config = dict(
    n_layer=14,
    d_model=320,
    n_experts=12,
    experts_per_token=2,
    d_expert=176,
    d_shared_expert=0,
    activation='quick_gelu',
    moe_layers=[0, 1, 2, 3, 4, 5, 6, 7, 8, 9, 10, 11, 12, 13],
    router_score='sigmoid',
    normalize_top_k=True,
    routed_scale=1.0,
    balance_loss=0.00726,
    balance_bias=False,
    init_std_router=0.00695,
    lr_router=0.000627,
    vocab_size=2311,
    norm='rmsnorm',
    norm_eps=1e-05,
    tie_embeddings=False,
    optimizer='soap_variant',
    lr=0.00249,
    beta1=0.95,
    beta2=0.99,
    grad_clip=0.5,
    batch_tokens=65536,
    seq_len=384,
    train_tokens=383700000,
    steps=5855,
    dataset='wikipedia_en',
)
Below are experts of layer 10 (counted from 0) of a mixture-of-experts language model. Rows are named router (the router's row for the expert), up (a neuron's input weights, with its number) and show model dimensions 160-319. Each number is 500 + 50 x the weight over its row's rms, rounded and kept within 0 to 999. Numbers have three digits each.
Before each expert's rows: a language model's description of what the expert responds to. This comes from a sample of Wikipedia text that the model never trained on.

# expert 9
Description: Middle syllables of mostly lowercase words, often scientific or species terms, such as er in terrestrial, her in spherical, qu.
router:563488393521432498492397513579553480567448433520517553517465544589538582490498499469547540441469490510516594432474549429413489569421488506499460558562460458424449427446400457511449594453450476506424505461495474603561494496438545528447467489460413436458588434612530580481466531455480501568506587429512490493499556465533519549529469530425457442518507493489491483476418457423524504556505447448533532471515493554523489426485428518514456549539564425525546566554511563536584462479576568
up7:540495438594473497518423431445578491479445442478486448516459545592439531553459545452441545521483428543394522542456599439425480483383492514479502568505544475439494549508415452478399492562463585485497525483490478566507507605458525431384527522573476485626507532508490558450547428409456545474544474502557420563533512480482563511467528438463587556520494545443438561427566465608491555512530433426482520500477501504583482499500429535469595474482540507543429545428524503615561479511502448
up8:494457473515485512408463487555486545528514458431563517489552473532517616505467513578531440451494583488498504455500543505546481533455427404483515552428537503418558504429547515487543544427544582463541496467405595411548443509472484513416420429509495579451459478631387478554509574492477507542371538437512492559523509463462521563440548530479489316480547591406430451460355459499526441560534499518527533446605451540451425423554511432505473519506519522470526509560540539480514489544421479
up9:443472514527440449437541475500602561458485499577518517532496520483506455507560495315531545481434491557471602512529435497494599479507512498484386511614435455517469468363557571498521471547505474448554527463416589413514518483481436589360510545449482518478541581518500579526517538472548474536486444459500478489466516559473481547467440498471533510505529423515585470433482438501516467553550401485467515450478490435498483467483524497433453566405396534518541497397468543597531532506501495
up10:524495499524590455458401459484515492565460520544549509508512518433532550575491461543485527580520389400594466496470550523407510550538467523506474535571557501430448426411478416543498557461552465515496558532523512546599462516528542544524537475464579504489505447515477475561645498470585515410522483466518517422605566488448498503481522478473534544513478516525568516459518450577526454530497456529493516449452486514433432491616460509414466580553574568522437634500566419427541533497572503
up11:502425528577559597519470508384546462543496471453423490470501422503589472460516525594430470509487491491444434445560386541590582489585442437490470486504589571518533532590527597510554469516506481484401597546501571444497555523383488493547448449451414527472476569493540583536474509498403511543506487432534547421466533490534377444450454540464571557463488528363572523532478440432440454505509507473460454418487355467582547494601472619373515521458460547585520519469520520529432496472590515
up12:502524508534491495491568476512487578455499483493495511452536589477485463503448417512491596426581408554500490476535435505495475498563444543463442524376509471404474541517507469466543528483469486482479568585474478520493507563420470447407475529521497466474534523461502477523393549424504523555485511438554509459554533537492530491604551516458470455508545512431483425475538462452431559510422401498567479621514559496551535535559352533498412454480521591468477468562466642409490471544625495
up13:545613503516549517489492485585481497479450427523511467542425459555518477544466599476489584417449529566504523561565411502538517578549470529459544483445581556485528449489523466510446477531520504464441493471477465457451610520456429482487556543508530492534588575434447591472540398510512514554529560468528550507509470472461490585478389455441390468495529503434535510438476508563543488561489496527542418555429554517440488365568524482462458502506525491478471422440453525404572528561419539
up14:545511583484495465495468464476504513532539438478461491477566508494522532549464479406522524498472424614471551456560512557520467492480519487518461503439517417479434448530537501517466413444403535626391447507479590587465484500401526552486581554536553429560482482523440513541503465519536553534528530456419441469615481539446502474510496518479503499554540537462390504517461416503535584433484581549453482469472463421405437460460514482495415573450470435523523502516334496464430438538501531
up15:554544468466593519473485616488462484511444512428443511520510583593416511428556526509582543518549546551511544461455534508473502507443546466488514487481464452490495530340401487550546526546437600446569558474477429444552538472421518555469465571444535511485473445577555390511532459586511471509441516531554505573507561551499493597493497538410583478406522437409474504405516501543568560464479608477444543592500398601495498466564456531504488532507477447429477506488491427604370492472561478
up16:410429454491515469500524520462609486485496518499579321528464408457437456611392466473536504487427493521358506489468445498505600545380402591524563572483551477457467459533491489558574580459410463435485453510528471447467503438478507472530415496477468591488497453511561446476539517457540532488491530422467495443547514480587469529556448481538455487562488555509481593500458515463488432516453460505545436449461433486501537450482412480545499428458519456440445590547457544596481537493539423
up17:512584463535548464472492485562437489557504404572459482432452483494537542457458514562577543492470486554502533492502517451454544597422546590535534572531528501445480599479511546496655525591492490485525561486459433520465490471482551458519529439458488453469468477487501544558550469566519540567520476494518523485477489541419486494522447556388434582420445603461340542585574459431544546481500409536508554527452547452451499488503505571432573477510510512526584556383441482503523584536504508
up18:484496566586439532496482480482565567469475486436485472363433482483591514532509574477532451479496600464562627526594515486533526575559583443372522499456537459493468571543539533554469573427538535493470517518491471573556525529472521537466510525510575539443525535465445381505478436596483484521573520522530494499576556523492494563477493436506557413533526522501486467514458468515556493538472418565419574566482561410498608547410503494548500530525492454581569624490492474580531500497534582
up19:495492513601459478467505556427523494567469443468499526546447515543497493407495533506503508481467590536535555560421479500547403445492533544563484520454534523540476504500453436476481594391566404523502554506468566492584456521454481593577424541491539462521598553488514545400545476409527578511504404493462486533551460429510535507463445514601455514435524507518483468481394374514494587379540378490453460536534535482553491435505500427560510536528486532458436574503561485502456463607461507
up20:579428470403500438467482457489506531598466549541432435511554439601564537570570564552455430489466455525399522540563611555524486562536473554500453526495517465538592502502400432535494523478538482559460505535567446448602559560507564442521434518553562409492506483504476498527478520478564424467483656407462504452540454522438442420496443544500527513506538497486458445500508394433498564461479509491467503499459528443481474506581408486553454470529469478565448494528501502494450474498487450
up21:495476467536553401473475455549510407476515456503578463547532493497509425462498526508497432429543531485561455536459505427511583440394466520506472479522491418484449479470440545481480523451485466447510518479514451465612502472471529486424532424488528530432485466431452470435356533439534486540497472558580491461616639537494529587418543400437499549446543527457525475508456487573510555447538469497507615485496468493495478476438493577518548480488582505488494432534497402512534578508493515
up22:542514623468518560540486533553501501565501454475508531539492388571358514487605618456421545527539430478544479472443513447533604474478459459522554561548451547485487527485530480516602429424437499542449505481448449513554494460522408371541463510543488487498543454600549560410551564456501504535525438513520569476423477427407494526512548473487520400586542521523476483492523492471426495508515562509453543520463539525549508533530420452541514594503445471527481416450531492477511528483475461
up23:472523462583476448459591479561514548422448478455545547463455453573568339453512465515515513521475436515516523514512595521539578583462551489562485495499461472465446522414446541451541481412509502523437457496505557484646427463461475452512560480442446446531497467557529513502479526526498432550443532458518564555567500527432459510509452445505402477547418482469463478420461461513463566551460488508601506465463473424482552541426501513479519517569578539461515505538507505505444635436341459
up24:540479512480524512545485517491479479577524458535518457497473562472461526450431526508484550492533414567440492571495568468449537460533481471503474610500544488510452509605497546502506564451530580468384552453502606492501537499471441521499529528518450543479468512467541418549443456495590469545507459503448537477545415491539483480499502538467489495580463500454563485516518414541483579592481460469494439560559565497481546497445560473548556659465508471455375490478543547489466624473517484
up25:535524538524387503485521496435523560551486480501538416483603493471512453516560445435469591455514492494469434461480545467455542478502478507461506531489599541439507542540592537503539471542448464494513527545447479535506433557461554521606483543560553457438559421434565479568462541514414468522565432441491478518584551491534480451513495565463457533467501471549505492454365503525561610511444441518409510513540474581546452462554542452551578525527513491404479482453486577513597490460450531
up26:454482485419540527506453477493499470466478507467442399524466499454529482482571498498546465482482502556445564448540460454544530566394512536555443448515542569460514558483526513435461428391510576540390502510384605565469433498499462475531528502516449412452536462471456444438482459493458456397525535498444540457434543505622460470494550538549425483428529420472548474494470483405584537543479461468437600493541561512498502450607536433465482495477541448546493546565431587617464520518462490
up27:555531497477421550512451507411605562542469491430582473595442462543549563500486511407538545461476439481578432479540560485412496402463422579520524424471485445540418489557541510516496419514497520514384628395475477567482558466483417397480440592487568440555555525492451531540480508536614480448550487423418525494551484483530466466548431516476427474498497498463503491504462493404565492502440454559473501462462481567399474536465393530563513518519561483445552512554484440514518450517491499
up28:525458529504492414456537515516551481435475610474493595465570514442494502448489466472465536514455537535550465480461452525440520492466500491528422585522532490540432525526502419486492507597479553396435581536394522472555531494482535572529521521458514512470544481493508509479517511522472560418423554566492537510481447559466529412517598515557475464473558443451412489515530478424566602485586558461530496501519436455533521515528450536527480525443436518543515458530522486430610533477574451
up29:597502458545514503520566365454445506515497403512557473498557608425423496542562580607518531495390506529494471563537557461477478510479599487383515457522502509463505461518475551494563503467503508505440467475520465446546553546537465462488509486453499576454491526573512590440525552583417536483532563586474457427564465509522481431473531577501478441461454461495464563496462412541584431552513442512436463459484548453438520557437416537514557477534596440445442489459556557459543537495470548
up30:488557415478539508440549472527522498556469456574492504477566549443507605484536519461491509494576609493649535479437451513554489497469539532360507552535522538484535427491445584446494477512470505460468542528546415648509534518528518537455478499550492558527534499469415501519410410471482494459524522434477490447445477513487526491467485509502450489536478471496548432456478502557468478487492500446406593449440458524506425509531428452507499569427438533498563460452616545500542540513470453
up31:515545471480513455537484487528521584478494496509443510523550503540523597507585559511548468468428509525543449383467540519481477538522499576397395563519529537519474451500517580489525452420491531454497403564471525550543529507480537451496469513530450562524500435493561490453561538418517502496511470465448494512504556565544453459576529469474434561554520594464531530565425525394572495489484440487491533459477539471481482500498520513529506531459433535435541529342515507573461431408531590
up32:526471488483522480462544438561484521519475500400479480580512550519436472535487510449449511489431420518484501482546488466506576452528476567554515490513496455537490536570550465477531558444516575485440532534403535507571518592487551549503555415550510558425488475510477595449500563504543562462515553415512450521364528432522511426520509437478524427612505467510524522454493597502541443477488495463378473467424511483334600502414532433448432512437461506507594435534424437456414567569502511
up33:558519479527521413497497560488585527496476496510481569500505593427517502579598540495580540566429513564438508501501486541547477465577411391600502419631399486506512382456454486460407505601514468536555452539467496593448546481503484508506480445435549473481539504551569455496539484498463491537601496394488463597507560474391582506517517542379409485462638516517487483464517547502463564497501458399497503485587519422452586549512472481477570508531569486457442481606434566520584495431535536
up34:467469533443443577452477452507619433504580445465510614561538547503556501458463525500575623472469448491437522436451539484458461513564617489584486461571447454458500579564444513483610497474463467455450577530496570559491462483491504401467544514551485436460511441526549507507472553465423465444512498563485472449487546486481526469544621472525542417587473519414455418509536508527560508495524439538515453566497473546489564566463426533522456458467529586464554488492526619435440506577503410
up35:467421508475497450433480474450487539409470486490452559573499545591454487488522518572522494505375470469471486497457487418414537499514536462486422539534614395540527474459469462596463492530477493511625434520504511575554498487542541499509431489418567502550486472459548546470534451546521492494454539543564531512524461459548523512565454513466580459460542467505586454492442455433508457428568492505584508462594485531532427518400467491510543564462541456417498455500484605564514508556547471
up36:533461513510581528571515629464416550470466557434462507484557494469599447573470589395491549427490445523509425530618479459483436464522459541487502625557464470398565550530462452534562468443539547496482462473529504466491476405426561596520392489567527460497586475480444489583503426487431545416521480498444541502464495541543504497500523479493538491568598394490447437503489543469495530483533555445497453474401410548461507465517554536432560479449522521459407385410483477553629525454503485
up37:481397483527578532508580427526566390501470423546502495496439485471491535454444543452445517431521468523512537496565508521478530518469394529459492441476443443506436497577444496526523529529474487580512462567475525576450539531580498577499559490504432396499595534496547562493555528487509529482473545459511541601516488468515355490399535530448549515594552478479499445509477423467497549401542573597491570446400521615543466454479542449589503519561483462438474521538561514457425482494457481
up38:518474444524500557439393626551485489484490456536532595538493598535549473477468544468467591501480509418390548465550430469436465492489498428545531472423481537451548559464515452499514492546458554504474444481555473425516482495554479468577501510559438515570485520506460462430516501558441481500518425460482531609497517551505485617621503480509465489413448473447486466556467433565495480471414433535429488425450560629478479482466462556391386480429540419591522537455524518579567491560590488
up39:489439515569407487557545411478518429423511511444376485490480421492552573510594512480508479498498477414465611448543460528500458491525498566507492437432535455489409479481499510527462474534424533523476532546568526432517494577488420497480506496435454501522485484464506545454541564579417511551470513422450494463477499375520541550487412478498474515481467588476449537438435486536563484449570544409446465482557505540509481562499477550443536559470531514397565536523532500492455491548478397
up40:479525396527501469506406515495512521555554454462446485660484409544532540429538460453531445472459388514461475489398531471533469531561439487468424454446516560487433534511428481499467524546474396568511437507501480543473430465464628492450439562501473540499597417577465552411531518467455503467545517499553491478484495532558565437463522521510478428514442461486540482573502423511514491449515495438428526440558580539519522520524458504408454505538403483496505579446413615481553477524530543
up41:463476504493488504485544517602489558558436575539371491541480493416549524517491517479491580541366554475461506517522476505510452531431502537432512486492513504403427489490467617469418472420544484508420508477521481444557542593466551473509412455451583473388498527552534522510521472445536436515449545502489492517443534535454458537493507597438452519601434461473491546564441529505442542471472471486512500512525495566536501404401508567607444587483476441504535572448470486465538477509498477
up42:485458468501512492506435590490504608555484487486524465583486509522558498604554526531519589440539525487468571440542528574494475530516468459564556567511511439512510463532548460447568514592503488455491436529556545477521483472530514415481516489507427604458521508525449443531538436521508530400491577463512569496423541473537459536383552457524491558473435464537486502574419453468521620484463475546418528601461403467453493457469503526600542523492418453525533453529388560469531386474510481
up43:459453497522462548531498570519408486537471506509473519587508514572538601592526467587460515499555503491500583456515549550534594558591548493429453552540509481452485504511474515524509488500499462499447470572536438561453503452497567472438606502529468510511515582580577468375522501595508547506527501471470483534539524408552432509505478511482461450479632473573493585468508479504525525546480477528527524569512525572559481395518543592545404430579462348488489523447526471521495582504460518
up44:419561544451451581413497563448377558453577547435490531570547460387490446473529416541529515482503464540461490511437485479510491570465515502381623470476466510501543556449499542514471525491551428505399553527560490489479506479540488461458522520488472519534464535494444587445562471478494553562408448444381530513534468633504478460543446429523477509531556417455520431540609442522560584559580499492473496499476435494517489438480436477468528490477505475602450524533487438553486549554502491
up45:492515539476504530542490530496531405463487431488600520526510440489589496536563490568543452471456414404541613454532499507446483529447438518519428565479503500452555519465521559536462514561514622479499474457450517513548507498432535487497452491567517504484527430534499522514503532504531426458533464514532458462457484514522526429662543545520547492467512395493440468430594465465508537361486457482441476451643424515524473444496481532480509505561525435446537540420549521453507588525488625
up46:531489493507491519526410540539349489643476587502501567498474506435460500482536513375438482500542554468514544522523465534522471489536424485529512538514545494506437435492461508500531576507524416433542562458556450481478436468510548515587577400559452546544560504455547620491533505553505471514485548475458530479633477510491439572459413519549535462547494495493519522477482509483534534459524424533491484433559551431452537631592463582491504526482476487381513487439501559543524434549555464
up47:548541528463494441415503531495620481486466471480454470502498500513523427523400493534430462506493514517527505456446510531425546491511337519479452544537455497451514560469459544514529489450490594487512499548483417447557495460406556603514496474508435471461560562444520571535462559460431454492509539446417576533501394447424459461450438521499582551516510487482500549611467581534538524532490494425482606529596485473579508480424438604521487435548512442516474448505526530422492467459544535
up48:528549438608521466512509537441478470506575460502519486380527575589412546447521448496464523467430475469508511480485511517492552519417522488472481411538532468496488428468585451585554491521568523442438499525493538444479579535504530494549437521478454506588670500436511412579473491446475537619440486509514548415427466361472488479483477543459488428487521518436441507495512531546573606548504549556483469482436548364450453537349512517442556483533436460388477490555527516495479455434482505
up49:382454453409423548441479470492566467581472462532458409492554523509459533453380473511571545446431511503489510522516482476440504491477486510501458514501439542476461544535602468566440528516547562499555622531590479558555578511476606469478485565433514471541500530495460496487497500456551508469522561538538528455492514500568549517465458500483484399434539589484500524464534504531487546511528419546446530505518493523524477484587481524520486490480535520472445474471320522495468491482480521
up50:488434510561499567525454572418497444503466468451569593592517517453586436501492497475568399443487507582469441516444522552500520600482595591477500477591522553517579539447529525535476490513405552527411531463545417476567575516454469606557520480525491486422600568532508474602528425457486520475514530503570516530516475470488487507400632556546435432504527528510517584502490485421528477569571527536521466447481508499560457475442509574460455489547566484514422543540444550451444519581483532
up51:479523503443526481536404485542541526513521455407512490521508543479551494446506527465505584505555489595575468459409494425490496514472512593418556497440504419490510409603527535628484485580543405436559456503531501543514481548497515538423426493564410498484493583477434479421605463508407585524518426457557479529514551520467555526579547460401482508508492576539516495451471544523488505476501459507523502499499543459573467482497479504519520568525413573440485627535513448473514534484529533
up52:469595512504550523476482527579566513421533543501388424576493473518461458475542504483601479451479473544534561531517552487561518505542541458678488504471531516512506543448465390504557541507485494456491537530522464530496576543516506449547508530469464474426524507426470575457457550423434499403429488410430531514578531475560453548456532483312491464527477454474488570434425505473537536505461506556535495413515470505469515485385464485465569473557495477505500483451590455529506403582468577
up53:545494448463433467480480506473480510479477425506490500509469458517461519511486486494501503456471576507501489446431521429492494518463488479424490530522496489411458476526512513560460535403547496451476498501556508458480483503449451506472572544459508483475489393477585527561414546514506524499399554475429436575501506469440507569613539410535551468552508531441535528536460532501517422568454481524513473501495516529522552530588475494449472520496549459546442436485545480434433496405495525
up54:546446486416518544433459500513490494515479482508570472499517602516541548448467413470579551540513551534559566508511427470498503434583537499545526516482503509502464526490384589520611444526516569471571531537439431588477462501428509487434485387482542449551473473540470570572531508495480565459558478451433526531529511393555522506493537536615508503590522565587538494607411479447517484527571551498588517500474425496484465473510401506484427445494561437548453528503513553470562486494453469
up55:474517525474442436532442506434602501437579560469404498479500458535506559419484525505543556533475595514541518524549493535514609515537518463562579523460518497443395533400464462567510425429507466452476539464583405518406543456518624552510556548460459604428537490515473441507541470510481447533560433498531544495521440518487468446568531527418603518547348483449438466482477509510487472511530441545402487507526619471472519517565438460579471588441531482545539494493576515459423511559524555
up56:509470521518497557478568517516424481504500366502501465535571455545442512479502493462521472458524533419417575431494454508486538510547464600423520559557564500467489448428507489537461465493405430550433585431475576621521486467497486507470506475350488496561454410483559553499426517549484435506491452474550515526503488562506557477468543478485460488546421524573343510426500475396520504548553532504439483489487451493513467515434553501498429528561492559584469485497531552568507521605582512
up57:539424567498468452454464447494422457534456516457548393611532527471532451447490543446514493495464569458598598539517461499393490536552577513523429485556503644522534438477540454532474428496496508587531590476457488539447529558602603397481500521502494497472478525446564499498431513509411555612477563451415483454546570529535582475484502548576490548527473461487471479533475540472495434543485517514551536449475421511510432432493547465451620502509493527485505550462469521501498579560455508
up58:453531439492603506476451469595544545565499459467541594534594419512462520490516519573573516481535527491420546433524481537438484517491495457502514515521407444454450574453555478513465460521546511482472485538538524594470450514474580515548456515530577479468625566490503564628416558499533556538534483517571409476507452360501467547476426530445450528516486465507478482427490564442469460480453462540471469494501508534532498432465536547497487541548507572518403502520519512506455512418629515
up59:508494553503512543488527428497595540533435499539457526591465516458445470545518530553446465516481501534457560594446417433492521481521606458536531485481462459526468432513491483520484573462480539427544465458472508562491507540424601529495567460561475557499619446516551478604586472543447495602382521471554443546464520566497517556559461497469468570544438409430469472540515495429532464471477464589554544462507346593582435511552562482520409478436559465543515517414600472457517478457476492
up60:515459520578499567495454470486438480494511533441420570425355555533559500507504490553578532447463502426553501558480609538477579498440533513525505474637514483414510455546456565532543621465564476477594429545537439538435544468472471504459412558547509559521511513579524527586404500468512554415514501528451534561496601430419552428466471564487372563499486554510445490506527480547582490442534472444434480490537525545520521493469495545628501516419449551520493470492555520510437543517638480
up61:533471456461356452387498535576449501503483372484502451527433535462476476496507551507449505581435534504586500499464586568555552547503566486555480507435501417445505523558488494504406446505480473450533495495596495427397480507458550564536575483543498515527589472435523554555543544557543453474583465410423520449455496490519567499565527446441443542492548455427517459440415467502539553438394557506523502498539521563517454468507523518567526515538482573534586605500470478538528493536527464
up62:459411450414506553519464457536462492534459472507456441504445473446450421419492408403455466451468440459586561454679563510555507539474530485604455531452470526480489487604431585527417598475490558474517462397414510585465531443502504444487500500535512453484513529540415441496488531499501567514524536623464558549469457472522440573490395498471530449503471550431472520544446491474512485479499475446540523510517484526529531546433432486500485464527434551569464525488497563499518542464559484
up63:487485540554455569551392529535608489556550546401526432594566499482469507458490530576545367555537529417425563536476552524416464500430590550428549532548536498558472536507473565434545617544514517578505487421431586500576472481465497476502452548533444519462580506528555647476502514481540507494485540481449545455538546521465508502603461433393471491483459509523462496493472570442453385419471601490438532529373502481439449577463542526571479575596575531462504404467498535515630449387469458
up64:529535625490521474457501520535458501530514404462508557522469391577538506477549541598539546499507581569548431466469508490494458518412585475516433539442505484570504447519431486433532519510458578474521519482469451515495434406396462512476528583488527384447458510432501527493488520527517539490512601403604557504500495487518529552472451590479521531651561506487466548406560520491539530465515422483512441510543569523561544472464489499452506504417437449572474507553523651517599530478491599
up65:459479499590557543505490511605450446450520470405551477448506518520402522532510516502480386473502506537421514491583505527443477522578550477467490584499431483376412518586398466473503499489493443487573532417530434534549556450349441438522469595502475553485453486529432492375477420472513556562520501394565462551506413495520473506507560526460485510503431487461474486631507521489493574501451407475571512409503434512433510461532484502476523492461481507442581518510426487483515472545477469
up66:522504582495497493515547499506570536506494535517477467529498496567504502500513469404441454443430441490507454477528507506520451513520541501509547466564563474502516449440434521482435533498495484479418541424506492510313460456521561436493518517560475436554516551515397487469501567530508537466468526459614480504553426500445475500545591483455544494483477467482563556567462432387534511425507462422532521483522378461517528468465479555494540524482567547480546489508498532620504431473439476
up67:437511484471423557538470518478527529520458447526367508431526508549524528425533442508487520510501463488591532570457585552495504511444493500482510464609501517524550578564511561419568585397477548440423444485463557539501477474480505527528488543536560491508476569491490518523525500479558476545535469443544528520553537488549492531474461427447486607525594446460509472425476566493377395507496485400475512496478500480496457560467454544483465484520496386481489480479477441588443439549461465
up68:576405520525509541538490496561415509476586505476492479557478558438500504515529586515435516548560542410457439501564611468478514456439468499490483527489585513553533501463483557481476472494441460542470512439526514458431418546474554498571487465469369419509554544544478501451493427423463543536536568523479434503464493533499535530453569517364450551584449470531554484425460458544554448579423504490438486491543557523469476475454510539523427466507532462516479475608464570493427520468508362
up69:454582397554513577570514497485507526559528450489479472512439547453472425526581592503569428518515492464430453448525395565519506532582599407542451590527481443553526519434472576483483485529507570560425503474454487492453593476518574523480449598402422515522580460458482506549483470493565573474434503392519468470566517434554455473519524591508520502554496565464652527494488481545463577448492552446521547561403476534513489465501461468516425498555563556549528506487440480478520522527549505
up70:418460506488510503596511613417401523556487460541564426485486489574403455546506429496540505499423522521434574507421499533414543453513591450520447443481502509506449494595550553466529557430420468598531523493452447498471545560466472460409504537532458556536614491447506429509514506409450552578503592428524511470407465487482536545464428518507535480547518537514459541388497478502495411453417505476519526529616545486515601409484426493510418543422578475424514520474595501520486503499543486
up71:446497553525491439470482500523406547554480468565534472414511583496436465455472547523555527429514456498469514529454546554521552578540487448488470457344407491445524449500519486465565549578509537478536512471427504513429440595505475533558440581493642555546483470474549616449582438470394503515516524482526500555435536460507494535472517451398545427511411476570518543624502557458609417573502482446499498478542440431500445431470451456436458504496499540474526568436506543614451465433482504
up72:458464555445481496502484492559458472497467555490432584469414482652540553531437452513513452490464376502540490484611549482593421530452482470384514488472514513602468444538507436484476488443448519494509493559468390568460505585531518476535467454455536439452543553479541557478578509482503478447494497467458586483539494498469503543517520497550509492505460577489529512447438482568465473572405518404517463521482427479436529506510478500562521495519504566546434445465561581455500576568454588
up73:493499584545403487409437489537475473562412530457510465415566448531594584540481430429532481480538533570498448524502427574510513553457539562531381529533492493387477542509544366448392572475500468524491489469524535449538486465520482615515464484408528490487502476479504521492497422460522488558506438439463440485519558509494394480503477524429455466509527465489510448569555550537465479506446486487445525503424435527522460439501460475489517509539496466537528457539512503442495436561480521
up74:495508453445395474540484512587393445445433596581536529480487510572388518615473592541483501421474560538477541557513479578500511494431475540478509480464479509510411529492448534573508395520503479524457546438463555508509570507527552518514421572595418460467458432529486504535527529580450478418486539430570580581537598373488541489542474537471489487484443394468513492447531515489514592488497506522553581419598462485573593469453433590438433541450540468551530546564466491495538566527453475
up75:494493511555520565613438468477441534521551459479439357567639545467528468513599568525536525500491558544579550518514535500521550507462490442485542469497473481367462512495544423476416448472475490417556566468551508552455431506468508470611511531564490415526540447441456450483560521459492490429530597548504488488532511507497558491529488478506492402505592491510489448518473503504485540503586525408552441526545426423418456558515552498569419465474463552543600483520501496537453496495523551
up76:445514605539479533495541478511518436553579492475429551508606497513545464460568543483428562489503490575470448477526507499507528607454504643510503554478513490408467456442437412509543513481470515574442554492553498518504601462517508515537452494556445540497608350544572539549410476531475550528540516493472505545493479424426441571472569448533422524520542540541549495447483489531530471556546447413529476458579505538592522514601376492600469484525543534498457491490522518600472521514396513
up77:547508462478544431486427537423495531497519446481485537525430427546462508436479458489535566537445500475361534534615411498374448526396531468434500546550506497414478437576434448551460534475359569431462504499527392443551446497590526583513461398455512453515475497469468554456505575508516444525510526599472469559502490455535568510438543422451389506520458489417508511544455513423514577572520516535487516465553446497517517490585473461583422572540528442597572576478399499472559493427481471
up78:472480508450482475522528451482563530511533453469553482493437550549567546493564542521551451514427491602511466505564494566490487542451495586415430465471472498411601468589447439500585492512587493530492563429485637419490524392524524463541553451419474470606496631377573491489501566466486592467465491457516432512586540569534635552645515529409509488527506445492566490423473572522494516524453514495569575525529581484480509544526583469589487510533433474499521549427455504438535508569538502
up79:457420460524489440468569526357491434556507463519435512437520534477476434466469551467590414495535489472482482458568528484482423489471478422463547541526536452565554513521428444492510507461493453485486508524469543570538560378535470481499479506506586437564595505536600450516592547422426540467446525464494489429483501499442546513557544491526466478543514578473455487539510532430545538520470433582450510426511564539408494451513449469504482629535411512434514459520436432484579562418552484
up80:498438523608439437435496459473462456555516567533560392560411561421478578376541551430567570538461508449596497519544525449432533522520556454454482569490441588531529499482500485580427526541465487486434457517532446460444538452500459553549462583508461411531479473456495539498404620498526506534458515464538487503458576514547463412495468450465548505589471516507404521527463473428473459542566408434569622574475507526513461396490535526429515458526578524512548525582480553443571484478592534
up81:546510480486512498529336501518532525534452538383462485517475446490495508493504494462521546522511546600483550496456497441437483578493537512515477546507529398504456404501410501462511480601501486555516462464558499426492486535490530445447470549551415484443481508501441505577403401510513496480501408507398472466426585479464555480517469479498554458468558411506455451478407492384493539518532379487537553584523545527438503457485428520463472448446466469488473437558532450541490525517540556
up82:460505453527550481567429470594450554472486490573536576423536540501502593522485458561473589447576463473494583455539569478386489528369456481507435496528562499491551430541437495475495535584486531592476502499537544498494559531485561480567571558451527493447549531489452563584454538488530467541464422405444540596469462494504573463531592449530464487569457543471410551403475516468564498452408553499497615509462529479527522519481481510468485509440514446534512501423438553592565469532537540
up83:496484424569518499460493568407478524459423563535584352501490481478473552413491570493528532410494516417482473515505461571516522558465534505451480553558428489471432469481496554514531539462466456510494449515432546515458490509512444566497464514585463490516509462409415467511419580523436543462531454481482554616511466569464512496656463515453421470472537547419541477504680542540511498417483484465439472504553453441527464417425426523458506558495491383563434517565487500480434462357418426
up84:444545448495524514506496442413502403549476579467467432517524492477543516446487549636483543419492450474450458430491511368455433513423423520447460488522474395457506425478422565503496511451424491416518511554447533571494555518425537451540531536550543459524552471505447497521509385513496553515511483515573508442500502540458551460459492572464543461531479523528525531370466491485520505584462495471533454528483475492573459475522459485426505481521455509542581424449524448432564441647543455
up85:481603468484499528437485556477553449528410546480477566531525501421469476418472550542522493482476455543520453403575505579484523519552455477487556508474484458519527432528506446517503461458473525509534523530426462357599536554467558500515507449446471463525485579573553478433431540512548520505586562396487425378483537396531526522438504551514545487527524487533458416486478422412450592546498535424469509474490487427443524476524512482616546509500499347456515581478541490495526435503564482
up86:533427477429474529447463435517557467412513509483440556439457537516533560493493490447511457542479518543500551527531573452516524456380525555446449545525431416531422461467533498511505493548501527524446558550520454519474503513490535543494438425430494577592532425419578452355572510470485477420462493458590546633500422497519410501481416529542459441518547576471468474503492592393504531454588467495490475537441497491536513498478541480480508457513558366475524521580600617414604444539494534
up87:495558426503527442504509567507459439510411491464496512406504517523465401513395435581517443530486500458476419556593558486607498565544551583478482451522445589531474548470556460506521492505511440519440499532612481576496503543514557470438553405533547434530495453505481539459444472671505499554492559514520537549404583522558492595430599485494595555527498524431498540493564520406501493526459556466499439579506502545546522502483520529570482513503510484429532499462487537500587487518524526
up88:497457458429531608466494508568421496563507447561507410460577416510484541437501473471426561503449480482461482572538577509404463476503439496477489616507488556497532451441459545517535559523437457589499525435528596560458458505415489510499522449511548514477538576479544550536467526491399522481538570449481568481524643526416461456519525487432472523394562395558539544434364450498527556618426442552523443523431520437536526550492462445553571575471525456512564508465512462429528529516476520
up89:450468436519486461487494478449531416503494479577587513523504532660481463529580434547560486448539539548584525483493543385520451465482569461543430588495492591489484445414495506491522597418408471493475509443565468422362503496522450606499508449323447463427518526642512536575555607539517514523532529520564470494485571527452663522594502532451514469519491413496470489571554544516483565535499465554530566453453470545451457438495426485535433466512504481503571491427424579589518484498516487
up90:524519512475439493567467515517558459492461491490529579523553557522539424486494548356589463530476473408488459445512544488460549558459555565525563413411495561488504485500423547564509518493416441451468458434451532442537512466518600572457558479376561483559516471505482456536480520373478459533483433482504634493479527446485490497532505526469522481427538523584497459523468457492461461478407544523479477452519517378528479498513436541498447435461491515511466506535501556434471397546534453
up91:575520406471566528441509514430534575534545460490494504511422485481593454550499428447432530461469574504544549478517529530496572505545492494478486485522531402576455470499571401485428574459396490562519547454510517433448509561460450518456479583461492508395580547524474485567545549480479431508464442528491536553509559435479478520689598573524573490488515479445461450511538533423414528616466542424440494527493486513518476567475532489506438521465564538501440574481470480566517433516474470